Weights of a small mixture-of-experts language model, trained from scratch on English Wikipedia.
Training: 885M tokens, 1886 steps.
Below are experts of layer 3 (counted from 0) of a mixture-of-experts language model. Rows are named router (the router's row for the expert), up (a neuron's input weights, with its number), down (a neuron's output weights, with its number) and show model dimensions 0-223. Each number is 500 + 25 x the weight over its row's rms, rounded and kept within 0 to 999. Numbers have three digits each.
After each expert's rows: "comes before" lists some tokens at least twice as common just after its tokens as in all text; "mostly gets" lists some tokens that are sent to it at least half of the time. This comes from a sample of Wikipedia text that the model never trained on. Tokens count by the router's weight.

# expert 3
router:527504514522498541483489515482534521441494483523477455516528489520499537507484519470490480487495463509510453488520487501564512503511522526496488549537485476528455475510523492489465490509512473480478535490509532509500493482487464499501518492462487511500463508529459509539478491500491450437538491461490507558466493488529488498487504483544538462500508490469523467490498522503471482498487501546522481461505473516514442522503545507497470519507523469499464476456544500531476487496493480512514526482505503535504481504541490474506494509454537544467481509520464513532478479480522502480487510503528533525531463503494509474446521491489450461500496481493489535525554493483460501467481
up0:492540486501503499500514492532514497532511499470462482484517470540512481504500518493487518498553488473491486474503532481503484475523520525507522412453498559512483532514482570508514491534517485491474505481493552497519517466444518475537490471485498522469538495504485480512460555502482498477498477486503494511461502498458517496577474532435514481518498452531495501506494501483512541493507486462498498485502518481450481472481484524455452486508437488500508497492484482440485528530470482493475501505490499445530509524530465482508497491510491484509515506486510483439465445483501521505492469505505509481510506483497500491472540474478509489517497499493531520539527470509505498498501
down0:508490530525473459496515528514475522535498497482451545497522545475516513512529449515475493554476536499525496481484515496484501535539507498549501496514497463543524478484495515545507512530476505516510507474563460465492469494455485488484472453497490495475444516510494460491500532486501501512494492526458530499526505539523522525478524502501499542500489529501488456556515504525529493518501443552500478502484502527508454533514497446549496510535527522491511477480459548521500475491500521544509549498534469518488484499521471511499503465495515449506567488497500501497535509509503527521560505480545529489514492496489511489468500482496517504498510490481521513468504498485512529522508
up1:541487518486468497505494501517515525517471505530504501467520493478505445534537512472471458527487488512536469529492482486506511543503529535513526531549480460488508485504528501498504501474496516521484493465475478504559529500537484511497505490544508526472536480482469529490522497530488504492500509531471520506461506450482470442498499526473506535510483521525481535509518508457489483450538512547495491490536520490465494490505520534495507542531497477489506535512478532513523503558504521505484515511441506525488515503518534592498479514472470463505478508479496512454491509518534483497460511477480512487517509479505503543479531471485487455497476467518526496537533452529474500463476
down1:463480475503551540487485498511517505531438475492504559530452498521481483475512504502492510509509501484543507510524496496495460490544493499571453515509479493539493512510556493487515533508477555506512511471482528488490530475514479557485463478506501536536509505552493488508509465501538448486518460539528505508491494511510477483524523494519516520525474486530529504509545519492524477493506524539473484485500492467478533477482507518469510506536507534522513461480526470474459496535453528524528478452507529489549492503494538512492464500490478496503484505427521492486516482475484515500471516465484491523489521464519489536532539497515532518485493485471529508467503477523507471511514
up2:551457501470467478471564469532476508514502511556498535492477482499512463509504519541497496479527510473498519445501525506506483537456548511492487525514452499497471553506490495459502501506522462508502530505467545540503485517470506490507501490522488513506480494510512475505439555487533499518458495501511499536528507507504482538516506522458490488510535477481501488455536485498535495496533480492512501535492513534446502535515470479509470493440513542498525515505483470497512480499473460514500491480500481498497512530500493500495477494543540539506469509532521435465462468513500462509491500508499483529534476479536512504501464495497496500444465517477439500520503484499484524510466
down2:486491547475481500494456486457549500491514506430504484516471500465502543494504498494510480497494485567527484519455497498514490448498504535523521524443506471476555514464509495525544484499521498462472488504484493474512466509537490513528490462496499482494500482540534513451514458502526471526498499473524512509481526498498470523517529473475504523502500542518509458454491521503441486509487490471517498452484476552532469509483534480535508505499497530453519465560533500524498492485536496479535539537508513523524480519514489503477489479474486508477509496511523557497501503496475529541503485466485495475532507508490529495539496504492469496524517480515533513523521466527473443498490
up3:501487532508488556482499492516484493483512495483478453504453519493531503493462486475532514546576523535514437513507516528451518478493516521464525490465453483532482486505533497517492509513471467498523481524535499488470496526494489502529488487513491499519500475496477530491503524506514477461502521488458485476504528507483462529498458492485504494505502538497516520502531449461479493495520502538480505496503498471465474501506527529498472507494480475509492504481493467413494478491473550466503514503500476477475518507520476515496511464521489492515530510496481460492490485534497498503467475493496511455424494534492474538526418502491510460493488503456449486536503497519522555520512
down3:504500528435474457519489469472487485467482494508471450517504468491483462522516533476511516494484483516516486481486469498548490540505518485479519477522553510455458483490542448468455464500551521523494538504534504483504514516456495521507470539537463472493492489486462487517541519521486526520539503473458473486453463503498469491499490509513453539459522549496498541534468496527496498502515497490503466543531497537528502504474485456515507491576506498496485482488446488464495470485519507518505487485510537482515480490529514530510502532516485512522528455518499498475516489509518476470504516484494470525486504525482544505501483483537479514518499497476528515466464515492474486524522
up4:500470488500474523476525472483502538517491496598477465533467535519530497493559522538502507513507440493454480504517537486497535475489478523531502522503486491516470514538507506491512479521516550510525510522442496428486485520523488487513507490469490515491513484495481460501486477503486492505512502516538466565547514511539505501533483500489533490527477497534515499524511517486523458515520512488537500541538452547482481506494527489482499496498505473503523509472482493543473462485443501493430490465469511528520521494517479516507503507494491490517483509480484510513466483494473503505488496512504524477465492501524489514506530507506497535470502438526533516470475456472535495461486
down4:504482525476484473489510530518511486448517518512529490486530527504541533501494504502516532520505505510489493516459511490500440452464480545520513490511475489483562448478491438516484459556514477512503443495538505557540501498481502501505511498501480471522514479494492480484513524447493503515475540487482494502496538494552512519522471496462492536491484492516497512514496478486515478483516488517516473490497513446460506482469492466481471496505500522522447516496507453531540530538531502543514535510526486506492497488493472490526500542542519503499530528511521496543460551506508481523523492513505478502549509546479517489479495445497463498500512512491479475485531473480529565511484
comes before: " ", " a", " the", " in", " to", " by"
mostly gets: " is", " |", " was", " a", " an", " with"

# expert 12
router:497472465493488522494517495489477527517475483467528433502455484575517502545484509526493505503514483513532468474509511470501488493525460452450473476473499504500470525489516501526490441474509506499491490480490496511532533503499466447503551506504529487478488504519469459532455519509493501472493495482554499507491535475507459485476517533473478512481515483523480484482487449495537484519467493493507472496487491444517458496516543524488478476507529503512460490498531470511513495489496553470451484527505513491489474531493445534513500527510528494523480504495517505479470482506486515501469483538486443494535496459481463497492522496514491496500467472462483488495511537543437542519497
up0:465458528501494545472478520508529553484491488504479516470518477498478470477528453537475487531512496470528522530479506511450476476514530499505487440513528450536498468490510498543461501495504511508493490486488476502512537516504506472473520510590496525499446503530478530511510496469535513507459526470541491500486438497521501521531484511501443515476531494508505499470487477521490521489485505501480488490516523471499490460510492498486521507477504475534501506485524498488476511506511482503532448504500539524521549523515498437502510538512507512491495475523494474515522466546488476482503512465528522500495529500491494493459484519486493459503462529515546502483497455499514553480429
down0:507498510473533484521495489515462512495512506463525493556509509521508465472529527537487456512510571495476493486483464485501528505488521480502532512444482513471470491459490494456515498535485483487485494460476518509436476490489489514547484491475472492484473499493448449537496564494513501467538485474480497519506461488469503462524525471508502487511500445518521479495516470459512508533487507502496481542507485512481497495520496492536483489531484463528513528522504552504494532482488547480498498490499497502544489470526495485489498487491494497467502489469472485510485518516460485565507528512473509530497564456522475470467509477519519515546469462504539501496550519476513539505479
up1:501506487504485516525503523543498514506483505483524517507572505491505489472453513479524422504476530459500467512516518493458532496495517474492511499512467431526525509504512503435489484485526504567523567490467580518479486488513489538526470516476494514539496479525479474531471493532516509512518502511513503493524497486480487463540462505483507506506480517526491508454504515519502489460535494474458514495507484487524495485526469479480501483466483453493498520489466492498499522492472473475518501545485490522488495467501469517518478450507540496452479538481480512509518460489502496477506480505520509450510564490515490519497464485525485466530510486486471450523486508476530529493508
down1:506506509485476483525549498542539483528546424474519521496495488485483499509477509509462508522487495494522490543505518537421491444474503536476500505518540472464462511522482478498471527499532507506512538494494509447479534463515475469507479522494466512478501513498503485486514509508448519534497500506506516476513504556503493488458513498483508499489524544463487504479504461500498461456499519522568496528505493479475503501502527503495506489512518520504533508510501505488533527514509526493486574547427503523459526455480492507503518533519452484485501466521481531543526501512517474491482508527477548475547519500486503468494488512467517477506522495491481496494494472493529454498510
up2:530535537422490516495527505529498445494500508515494472512482543511479455468514497471526493483542489472529489496510460483507502532534486470530524520534466521503489501505503514510491509489512549481505516471511497530501492479457521498506506500507522501516491486487494493476460471472494520496495554532467480483497515494522501521474520475447500514484471524501545516493509512522508486518526525522493493498490486501478476475557486503458503551533503467520493518465509495493499495565531509511432518482483487477505499470495452507490452492480522521510482472476497523502574491515522489567479478466515546457479515481452493494478474513536496457522502505502526450513499477460518497493444
down2:511508485513489505512460497468520494538484501499502495483508525506492540509536490514512511487470523449529539473516492438495493502495466524493489562485461470492489492504487492533513499533455460501500413523541544522520508503511499509466486529497515534483510511507492556507519557493502464528489509515488482516480458478496484513479473545508468514536506496507522439492488506468538555493506431462499514502488488461490502493469486455561504504464501464524471515506463501476504466504492541498500478487525462495493519481530495518515481499478495505457479457528483495529447508525521552499504531542470481514517481521547486500504515499500499503550472513474488499521509511519516502500480
up3:483487503533474538480510505525484496511519505508487449513506550543495531517492502500515495513458460463496472457463521518488466471502507525494531514506443504556513508507491502487472509513524534525516501480541507517507477475509512502507460510518482502496534485464465484525539469494496510481484513521491477481507511500511470467502493520453498532495502474482513510505489458546510489487497534474485502535489477499490497518514506475502452464592497523538533522517470527502522503526535523509489545521499549507504505492505522520498493534532534480509480505492523453458512472529500455483468493517495538478494549550484521495504477526496491496439502484502466493479502512402496525447509
down3:484455524570566515548486489501528447474479491510513526513505500522488518494494489466499503489537536469496572528508478507503508473493517476489493482506517518514503505490520517514493541480523506477535488494490531492524482515493498499545485526443468452542495492457500465473511489486460487457561498510504489525490491498482477491484518489500489461493507528481522543517484490484499472497466480529498472507452515532484500540521460498495484503461510493491506475509538473502507505479517527521522524465512518448500469519513516493482515496498475479473517473531446476517463524529502522480465526501440499561477474484478505484504539484509540466517507510477424494515482497489533501524466
up4:529505478504456492521538489548518503536503516536509481476491454507481484495497517525468465507513451521447496492508507474458530521426485507482522514508496522491491511458511472504491497515521487521486503460469531557527544514501526515527446468478500510545469478508498506497502531480498492494482535469501508512451491502475508498517501493524515509496486482497477547531482502507525499465532494491490528479500512498519469486511508532555524497494519494521511519526526506548530473535526486526499498494441490504488497481513535476435506463492475479448474488467502485530510457510524512550466448513514496502470533465523476524497521478494507487482459468563490522521496510508490537442486
down4:511487485521578522480501505470497469519501521541488504527494513522491493497504462476512470514509473495553508502474477504490472502531520455502523500534430474522487485484496511549527548473456504507509510513521530476525479482492516500502477495500495511467556475525483472517510539546510489463469508505499538518488476461519533487506480516494483470534502470514456478470518554509533499470512460454485454485513518528484459502518523478496482530505484463526523474493506489524460524500516505501528509549505442529536472514517462527560483505485520548479529504512536494521493511494474502520474551506503501474473514512528521509480488481484437495538492473512539472494486486498467500502488
comes before: ",", " of", ".", " in", ":", " and"
mostly gets: "tion", "}", "ction", " States", "ity", " film"

# expert 5
router:502524503457490495481472499490504542491532513539451510486540483513489513467525487464462515480514527501495501461523478497496493519506503513482476466510512496502519491469449549515479460471506516497496482521512529464482494505528494504499487523482528549497476518505428484510536519500501497529461470499523533522540483493460502482556528473460480532536472476475500488499481491518484448467495527497453540496510503472504461460522502484467495509509501485515465491516512476523547503527536512456481460536515523456480513511488535511510503489534478486510499494535484475469559509534505500442480476497499473498540554500480468484433523512514497468523512479530519476529484511537508492534480
up0:486497520546479506496525485507496510502495536425452480578482489507499499515496494513530441496466432508475505462462515513527456508563495494514480484495467520553525482477512487482495516523515467553484513468511502514506487554527529465491509494470404468480457476483547484496487475511489507505465489548476469487488485503529515498505515511488476510538477464506490504504503518522485530537471483490500474495469508513499515485518477484471479483489503527472499520549478510508501514519532517505553491455481509527503511514489496481498482498494466512484504523503498533492486475508489497507507467526497498463474482504522463504543498554488531553516495519489507535513504518477513479542518
down0:507507505467565506473506489503518498548520511424516457505503516525469484531482526480496469506505523545546519511505462500546524517503508538514507515486522530493451503509532458486507556482466482461498516489509469493464463509483456470524461488484495493513486491510478473521506575536477470512515522478488484527516480432501516501480474483456538496528503497495509498518477473521522478485504459511485476463500513511479454486500480480501499509487448523493482492477520535484498462504528554535480537524465517519526494475473494453513515496511504474461473510519463438539476497533533485543483497489502488507516517495523485495500498480483523513502505473464479504485484489495485541489539
up1:559506503489483505506528457469520540488474477509498470504483517547512510500518487520521508542525490526515497450531494518472517495490521498474483499479468481519500518497469535493492461484508490527498539506488482481530540528516576481455455521499515509505491499477473511456513479513513525503463484509506507517487499572516487482507462521514503470467552518535526523491517485516531485538551513547482515523532523505554484495526485491518490501488521496539512502456488491538499506496495532505540474523546551486508525499522501485515496476539516440430506475468514510484477489463515516497464485468522481501496511538532501511469510537496500502479494485493488548571489466523480496496487
down1:478486481507489488470499455506497498527514513470545521475462525484493501503527522477507458489457526497470529519487489537462481473435519499468553489481548515505468463506516509497510500514537492500490478512501490511522481496502458490527487481547492516476499505495462473506513521499509478553455474490505487470507544448471506510537472498536506503513522461481500445478540475468503506467482502480483501511512489488521502514513536549506502484490485526488452519522518493483463510508532518512515486529506499494489492471465457493571489495498515444504465472508522498556520503572502451558544503497516513514523473488470488507527454447500477491524504493484509499446502514505495512469510
up2:494493515524525523527534455497488451499472521516521492519511492494490506543483494493524548489508527490487492515431517510497526482502495496527480500464528493488515493499532512539478477480492553541453478450491484514498484530498480514464463452495517528504454510520520511468543504473494531486524491520503481488491522488518512503526489520516462523493511509507567497538546494500532533506572501485466489549569531483501508533502484498518490464481519490549472512506543559514509525515498527492482463526503466478523516484496466473499512525490457505456504490503484512500507557499520512511441527491494481505479490532494481518498527483477519522500495522520463485480493454479496522433495
down2:520489483530547494531511488500494482517470486495536523531494518510508539485511507515515456521526527528480494494500536530471495532476507505450468490508482555502485516487464473488481570498534506451488505493460502449448492496482514499489505502530492536484494499511492464452504545507489515498533509540506487504535443522484482463507493467501517493474478507569499540497537518525484478493493469493505497518492476512450509519498468468463502497499491466519490513520525523485479531511492510472531484488517529509536510505515553541471537502490511480500462486559514449510470542464488512501512516494510529480427511501449494488531475476506479533465467511452505508508489485465477520481502
up3:494497524507474521510503469537531489491500517477505458514482486524467502537520483543529526521476506496477529460491502472507477517539482531519509545524522502537486522528504493509499474533540508497520523483470497552529536514519498451484498498510521512458445490527525500471481488499520493481421509532508468483490474477505520500527495525494520453490526523528531526515478495518530462526501548482461516434478502507467506459478483501491507547460473491482499494479529501545497501481496465525475476513504528514585513492497529499533489499485494516470484568477547516514499500483497468487456466501537505492508492502452454492474455492488510468509503484474514491486503514507490499547503
down3:483489508485515478478522486512490493485535503502527457487511478487493507454447490484457505489509522528508534510471490493519482446466483502510509495526491464457478509492523477478532528497504464454516488455535540503480466481465549523504511519462496488520484460470491482510508530547508479513495477484487529543437482487481485586475464483474521504504460453521509454483476495493467531473479473494553458527529499496543537462492534509520497512464507470509445515498481460478528515518506532514463465487473533514480506476493497480500505510509505479482555465496513541530503443502499487508498491510482535522508453517480517482523520497510512482506479503500465507501533477484518510477491
up4:555487485477464516467519516530498502470474527474489501472475477441491468510475530509496517517473501481488521494519530501518521512497510539526518572522450513558493539481502523527493539501477503503493546475505547531467531480496490526537524497505513502521482517494543529524491442492558458491510536557452485524502514429488488524512487518495514495508460508456482499509527497489485486533502499511490534508498476477537498514507504518477480521545459531505505523475527517527495483498495490483508517485470481514532480525488470475565475468472482495527496511523477501517486497485502486487538453468492510489496489536517494496509533494495502497511480500482460512516561461521455503520457
down4:523529472498503494488483514477489503519534539452492477515522494517468519529499514537498521478504512492534501494481503480514482569511504487540494512496560508534447478513510503522501519513469491483505530516494486472509505498487509485462505466485449500498499526539488450507506471481504517463540519478515534480530481478517494502461530501507494486492487507482489497503452503519470505494538513567510464498488531493449475527494445505469516490502494484497461493481475517543515494510496475491499473514541474503445519510508530546455490466560536541545514491519496429450504511450477546486558477489523497502484522511514514454488536545506471507488511523494475487508463498493502503489466
comes before: " |", ".", "%", ";", "–", "–1"
mostly gets: " that", " which", " one", " two", " who", " years"

# expert 13
router:511533470505515499483522459508519463500476504474510484514471483524456468519490496481478501493489506465499523463524541509484516545504488482526517533512523492495469494495510510511558510476487550503466472481473508511524458512466487441515488489486468506511497509479501546544518481541487478470500491472435495524459527489517457457537525489491494453518532518483546462477475535508573522531496514517501493523482501534517497479513517495533510510528478466512498465481511502508494459483530552470455481500523465507524513529534473496500497471487513511509505485493499545481469483524520474542445550466547535521510502475520526508492492485509490478499441511491514493505496498545483511526470
up0:503546518491513438466502515484463508510550519474481470535560485499513507502513506545489504496499468484466484501484498512490513518517506495500525520501463473534462486521479492509492476512483502538513509490484523517524529485490504514452538494526504517524474499478523464465544480498533496510493552507515515496512508492488479510531436543510508529511483561438475498508484461507469496495509520476512491501522527515459538488468453484422546556518528484497494529500525479474524477527485486453532536482537498494502498505483510467509480534517521445514539515481468531499513488468521500481493473485532504484468483521433490522511506474492548500450511495480505505487475487473511505517501
down0:515440526510477528475488517505495502504504522510479488497441510490490460513475500487496520529462487507536522499528514518534466499533502486552509493510540505541536501478495503517533463469496504517487496486537529492472487542510498523532507506532501529493510504492479499495503491515520470491491463489517468461504515453489496527489506517501472475464528498534498500475483496507513495512530428475505522480514528526477471531513459518538496490492457487516596483481485475491516511516476519497542478525509471521521485513491470510542480486500456545499515492482535468478498482505449525476437510438501490506445486500515509515498494539502543469556484513524456536518510491485460489463518
up1:494531504478533491516482529500511477479495518480508491458502421484467483482515506478521479521526476509482493485462484444456478538460517474514467506523524503522503492489542564553453526477501506513558527459502477517489479475515539489496454532498515513512471500497469512438496510489483534515511471487486524523488503492512464538513499524530493501477468523506491488509500519500523524501519520497537462491499572457468553530449525532468497477496501518517502507490526505460495520527511502508457473495531496515488466464529488519511505528470481554527522521501529463461479504513511503527467495516527451501486479472495518502524514452504471482516495490479480508506527457521496530507496
down1:490502511498502489493529481478496534460439525484480501541472480523506429497510503504536514528533509500500469513488454471518564490503516456508459484502498525448460537483481513510525493508530492505502534541527495507508470483532488501535509546483483468491492500523525500532527463549518523491453503488438510488509518469465516490503557511467502480499493548466506496504514448527508481490517509495508495523498501535502492484516477503482495448514498538482485510530508526469518541481533480490476515510492525553526491489489516561547500502487497485462532502489461482560536497495500445502541495481467509517533490529503486523453479472511474477522491462488496499512498507533498520505521
up2:532490493489471527475530480480495498486495567493493512481488525507507460570494527495520559511516515510501502457483509517482543517458513528494513527496488526474484463510499484535520474511503546502481504516482489473487508486508505458512493544483510514518481497492445504489500483501497482487450507510463494467509500509455538510507488526517448523547448479467515500490494536456448442500507523497482518501504527498538486469479513532491495509568455531517500488498473517506559508501491504470533469538539549477502556496504563469558506478551473500442490497530523510508512505521525494494496496476514499497539522536504499510491475496529501508489516507509490501521525495489503494484533
down2:493507488551493489524491543513526506509523485491520511523519491547495501498536459491499463439517512509534476531519469509504487472524495481530505530473449445510487521506529512485460513470499460545492481468442508493476483498471477501540502513487520541506562505511482497476514554525468502538522486483497506511466470506520479517493523515553520497508493485560513508520527475501523491535463491488522478474492510479471554468487485485466526485511524527536504486500475491488486502508501501479476478520487472510444507517489478490465473496524517508559471472522499499519472494509533502520522486541481469508470498480507455495497501443496531511466498460511479503455520532515580509483488
up3:497530467496455502473530475468521493489503513509491501501478508504511460491488454488519508482496485483520520497523495524514523488524505521511459507521507485516507472490482480518516474480509490519528514451513516465510494482484472452518488482501469482482515498475461481520505500482547550513487492508516469535495542447531478457474480523484490459511540492470508479512531506537451474532515516467537507471504540500526461502478513511486477531531449549467499505497471517495539536499542524557457523487501584503496497497532486484469459499484483520461522512492518470484483474527508494489526511487457480504511451491528521524473486503459478462518455464478478545470472511499534549493486
down3:475507530497544507450508484518459506534462555475505490532484509542518508509509504506534500483550556507517514522517476489508469486457479515460512477448478497450464487525483533480514530533514501510496499477533458523477470515491518471513472505535495516512503472511503474516457615497481496499518490473520520497490460517527503548505450496482494518504485527533490509505488527488503473484540493486461501494487484489466493475473474475502520489493490518526459450548495530505497496538472499507481474479502470470539506487474508492501513540555535481517477492536516481529488505480516499535532481498480495507485493497509484505495510444510530525557486502522508529530498513528518511472526
up4:504459490519454498519507493488513490505537519488469512521515442541493522505537534498553540466545513506519497549506515548480490506511502474502503507519480516523502532489513505479481497484488438496515502506536504526496520502479496503475516498487508484478488499488467494509455475524473506479508496513512478514548436500564466519503442483491478534480493523501472489525537429532499493524537507480540495482538511518528508541502494512483524502507534429517480519505433521498550520538516522480500500488478521478514496525501492497517488534460480540500524552574484529498494511500529478505544487504493523475492472482474488511498527494464489504534494470486505538500554491492500502492496
down4:487541518514497486523507474522476512518454474494535509466505496532510470503491485474523449504504557480510507511480465487518488518479488557465493472511482498476533468515497529492559538529507502512525509477506499491510471527477491445503504503496495496534492469458501475539482549507504540495498520502478505546502510548485521505517426485474463503491528492480522498518512512480479490472471517482521445522504490462514499478504478522539546505490512556527510479578490496516533490515489461538479508510497504506568516458471495512488490466510516499524459494492495494491504526510489498502516460511467457556505481499526483526473530536528472549550465492486522486538509488492513497495492
comes before: "\n", " and", " the", " The", " S", " A"
mostly gets: " and", ")", "),", " by", ").", " States"

# expert 6
router:530506526468462491500532489509489489515518506495501484481479546478536473474481472465524537478482500454472523501505532522477504500496489484506509497513481514482489460513463452502472515497508475503481464536508500509462493475531492513527496479498511466494479518498546533501507510523542529470510535508514480468527473503505527481498489520500509502500530516521477531514573508478495513496517513507489491522519512529492556489456497523459496453482532523526449550551468472526479522483520549473511548478487500535515525495527486498458496521473504514508511482587505510509436515542561515531483510473506510491494490484479535512532480511468544498506506483486472490500494465446549494479485
up0:473524522509477514526535505410561472507467466472515503534509496499514532472508481475522504510504476496517494457528486510515526517485461459473490491468517505506475531508538484511481472481495558528492544504505508453516503501511480488447494473509532488517499472511470495494546481511522505469496505519451504523488494536526470511479478494517485537463439495547533508484467545530482517495504521550457490525531497519535492505522484479496536522469495548497493482514504514494520468486500534523481455475466507477518497482483514551492513530508490504426486488502529528482476477523531516504461502499480504483500491504537515505479482478501513495491485470500516521507548449455521544502500
down0:524464516497492483479488505516476529471468521463537484480491482507541522557513447482510522485506482496498510539504472503531455519502506515504511464457540520441476529503491515498494496477506483471513476462504503480465483506496479471516474471486487518490485525491472455505516556528510508470518478462455512511505495515509497495486485491460498503502541467535517490506438434482474463492491508484520498500479540517495489551489471489498525526514462478479485490521491504544531533508489532489488472528418509517531461495496518483490519496522455525539479472501502508481454539462510499505552512486475521501494516496481446542464543465495484518484486459476490495500514484513516531460488
up1:488503496510508506502519514500508490506440517515453498531497487509505484481474458515535455460527508493542478464528528457512527512465524522560523474527481458508435526482524476506510532514518487541489518521519471479489491508505509533532494501525509508473543454499501504516517477493501516465522509510477532499492504477505460487516469469472510531482498509491522489466495499510492477488537551446542502474486509536448505523515551527469518512488506521536504502487475493540500496514503528468524543489502502482555516513510480510477504509517521518469525533495471512420480493503510465460485521454492520483530526551519541555528486470499484473470509489504512494509528533497478516497545
down1:560487531524541481531521509491496514473481510470514499540460499478530473497480456509505526520457543483503506517505467514469437470498472505486483495474506515530496484506456474503496493504486487549487485490461501511502459515521512523512483495484500487472496479529524450463510491496519557501478499527524491531525507519462457498530503583508524507528518480510500467500564501478479501498507506487520453547523509463456491487525523500520501520471523495567503540493522472502516512509527530494503553501458496486480556511513511491447505517514512536505492504503496481470523510473488531523523511512499523494481542498488505473500484497561534527434497527516483501487536542484506485498495
up2:556506481468479531462526491564519495469514475493522497494511501516477496572492495491510527462513469510483487476524478492500476475512527532487519495513531495509465554491524492500515481487504500516534515541437461465511512479504508480492476471546493531501520509424487500514490520466536496487478507488488501532506501536472461493460500501509483510507465497498541511512519522495506497540508526468494559470485496535472493506539503540526481515509502482466493481516544507499506514506523451510478439507491509446520451485511467516498475486498487478490499501489517523495470520571546473506476505536488537481463506508530502485510470518495513514520493533528467541529500441511503533532499
down2:502435497509554457523488491501479495460434554489518524511489492512492519501524499508478488484537545491469488511502492421523462509475465532510525472525499496493496488489492556495496507516513510520502467468503495519510493529548493453454489509508487513497505508463480491486517524512498469488523497494515530539513492462485491512498477500503478496492499492514476486499500509490507492530450462452485516488478469476561487492502483501482543519470521493494460466503519506516555486471573509496510496490500518479540511504490463476515476469506514503497537514516507521516499466501460503533514547450478500470514532453500459530491510472515507493485486518503498519528524502495571500566547
up3:489497516483530502480489530523498500475506517529488504500464542497457468492501490539465511515456504499505499512485486466513520445510544493528503533526513441537510487515511536479478509546470511465516495464440534473501453459524522479489468536508533501544416489483486496447490485513458463506482541490514467523496501497506509484536497499484547512493504508486506532521510529538479496514463517517517539541480472480462498460521483494491469553541474511486503505518520512474474530493497502476498492534456496534487492483465519454521487488499486515527494496516483526531534516475559475497514437500503467473482495514524502488475508462514482505526484484501478532495491523468512525475488
down3:491504495453471474518519486466477504504508545502528510466460489509513506488468491576536497503552501476511483533509509498515474499523504494445521477491541505455505495501451460525514525527498507493465469531518468550503434494506536479512470545499522541498464469518477508473520524502531510489518476501533472501505506496492514477492457513483537488535502512486494505474523476506528507496502568527484499550517529502503492454499446452538528477499520526490499502502474521497516477464459516521460514489530513464528504471527510479506518482530466480471526539539531456495480530473471485508481488517480477482495481479549480489522471498504505484524455470543508504507523516482482526513505
up4:488485514528502510514532515488523493492471541530470455515489512506490498465473495506548501481509530505510508498498507481449475526461505522473505495524443485520510530511497523553464490513503526502479490458506514486501493529498510539497502495546534510517483504480490491433476515484505504496445512504440472521482508489517494515516525543468499498543455523499498514510472501482537482495485477520453502483513472514527474527545500496561480517505493479485495509463493571492534490521468519476515503531504455522500542497488531548534481481500506499504489498453488517510518475526499534482484489497505519505463539526490535488494459502481528559425512505553457473482484496526493464467536
down4:484510524513556496514527456521475477519504487495546509482459455502497502513513468467523511513478511525492509509503515493504530492481501504446504510499473521493465503487542492505464493483527502485492505505488498532459511472439501483459479544505513501499484507469542441495475470485502518487454474526556488473499466488478569559487519485534504514480476509526502455491467494493524463528502481519519532510485463519502514472524476512520523498474542535542507487466511472487440509464496485504505446498528465464520537501509484513509524495553522486494524488489521486519480556451538492502506539562484510508483481533512499515493448523494502526498532510492521511510485512491549489476495
comes before: "|", "-", "\n", "==", "The", "a"
mostly gets: "\n", "li", "gra", "gi", " di", "j"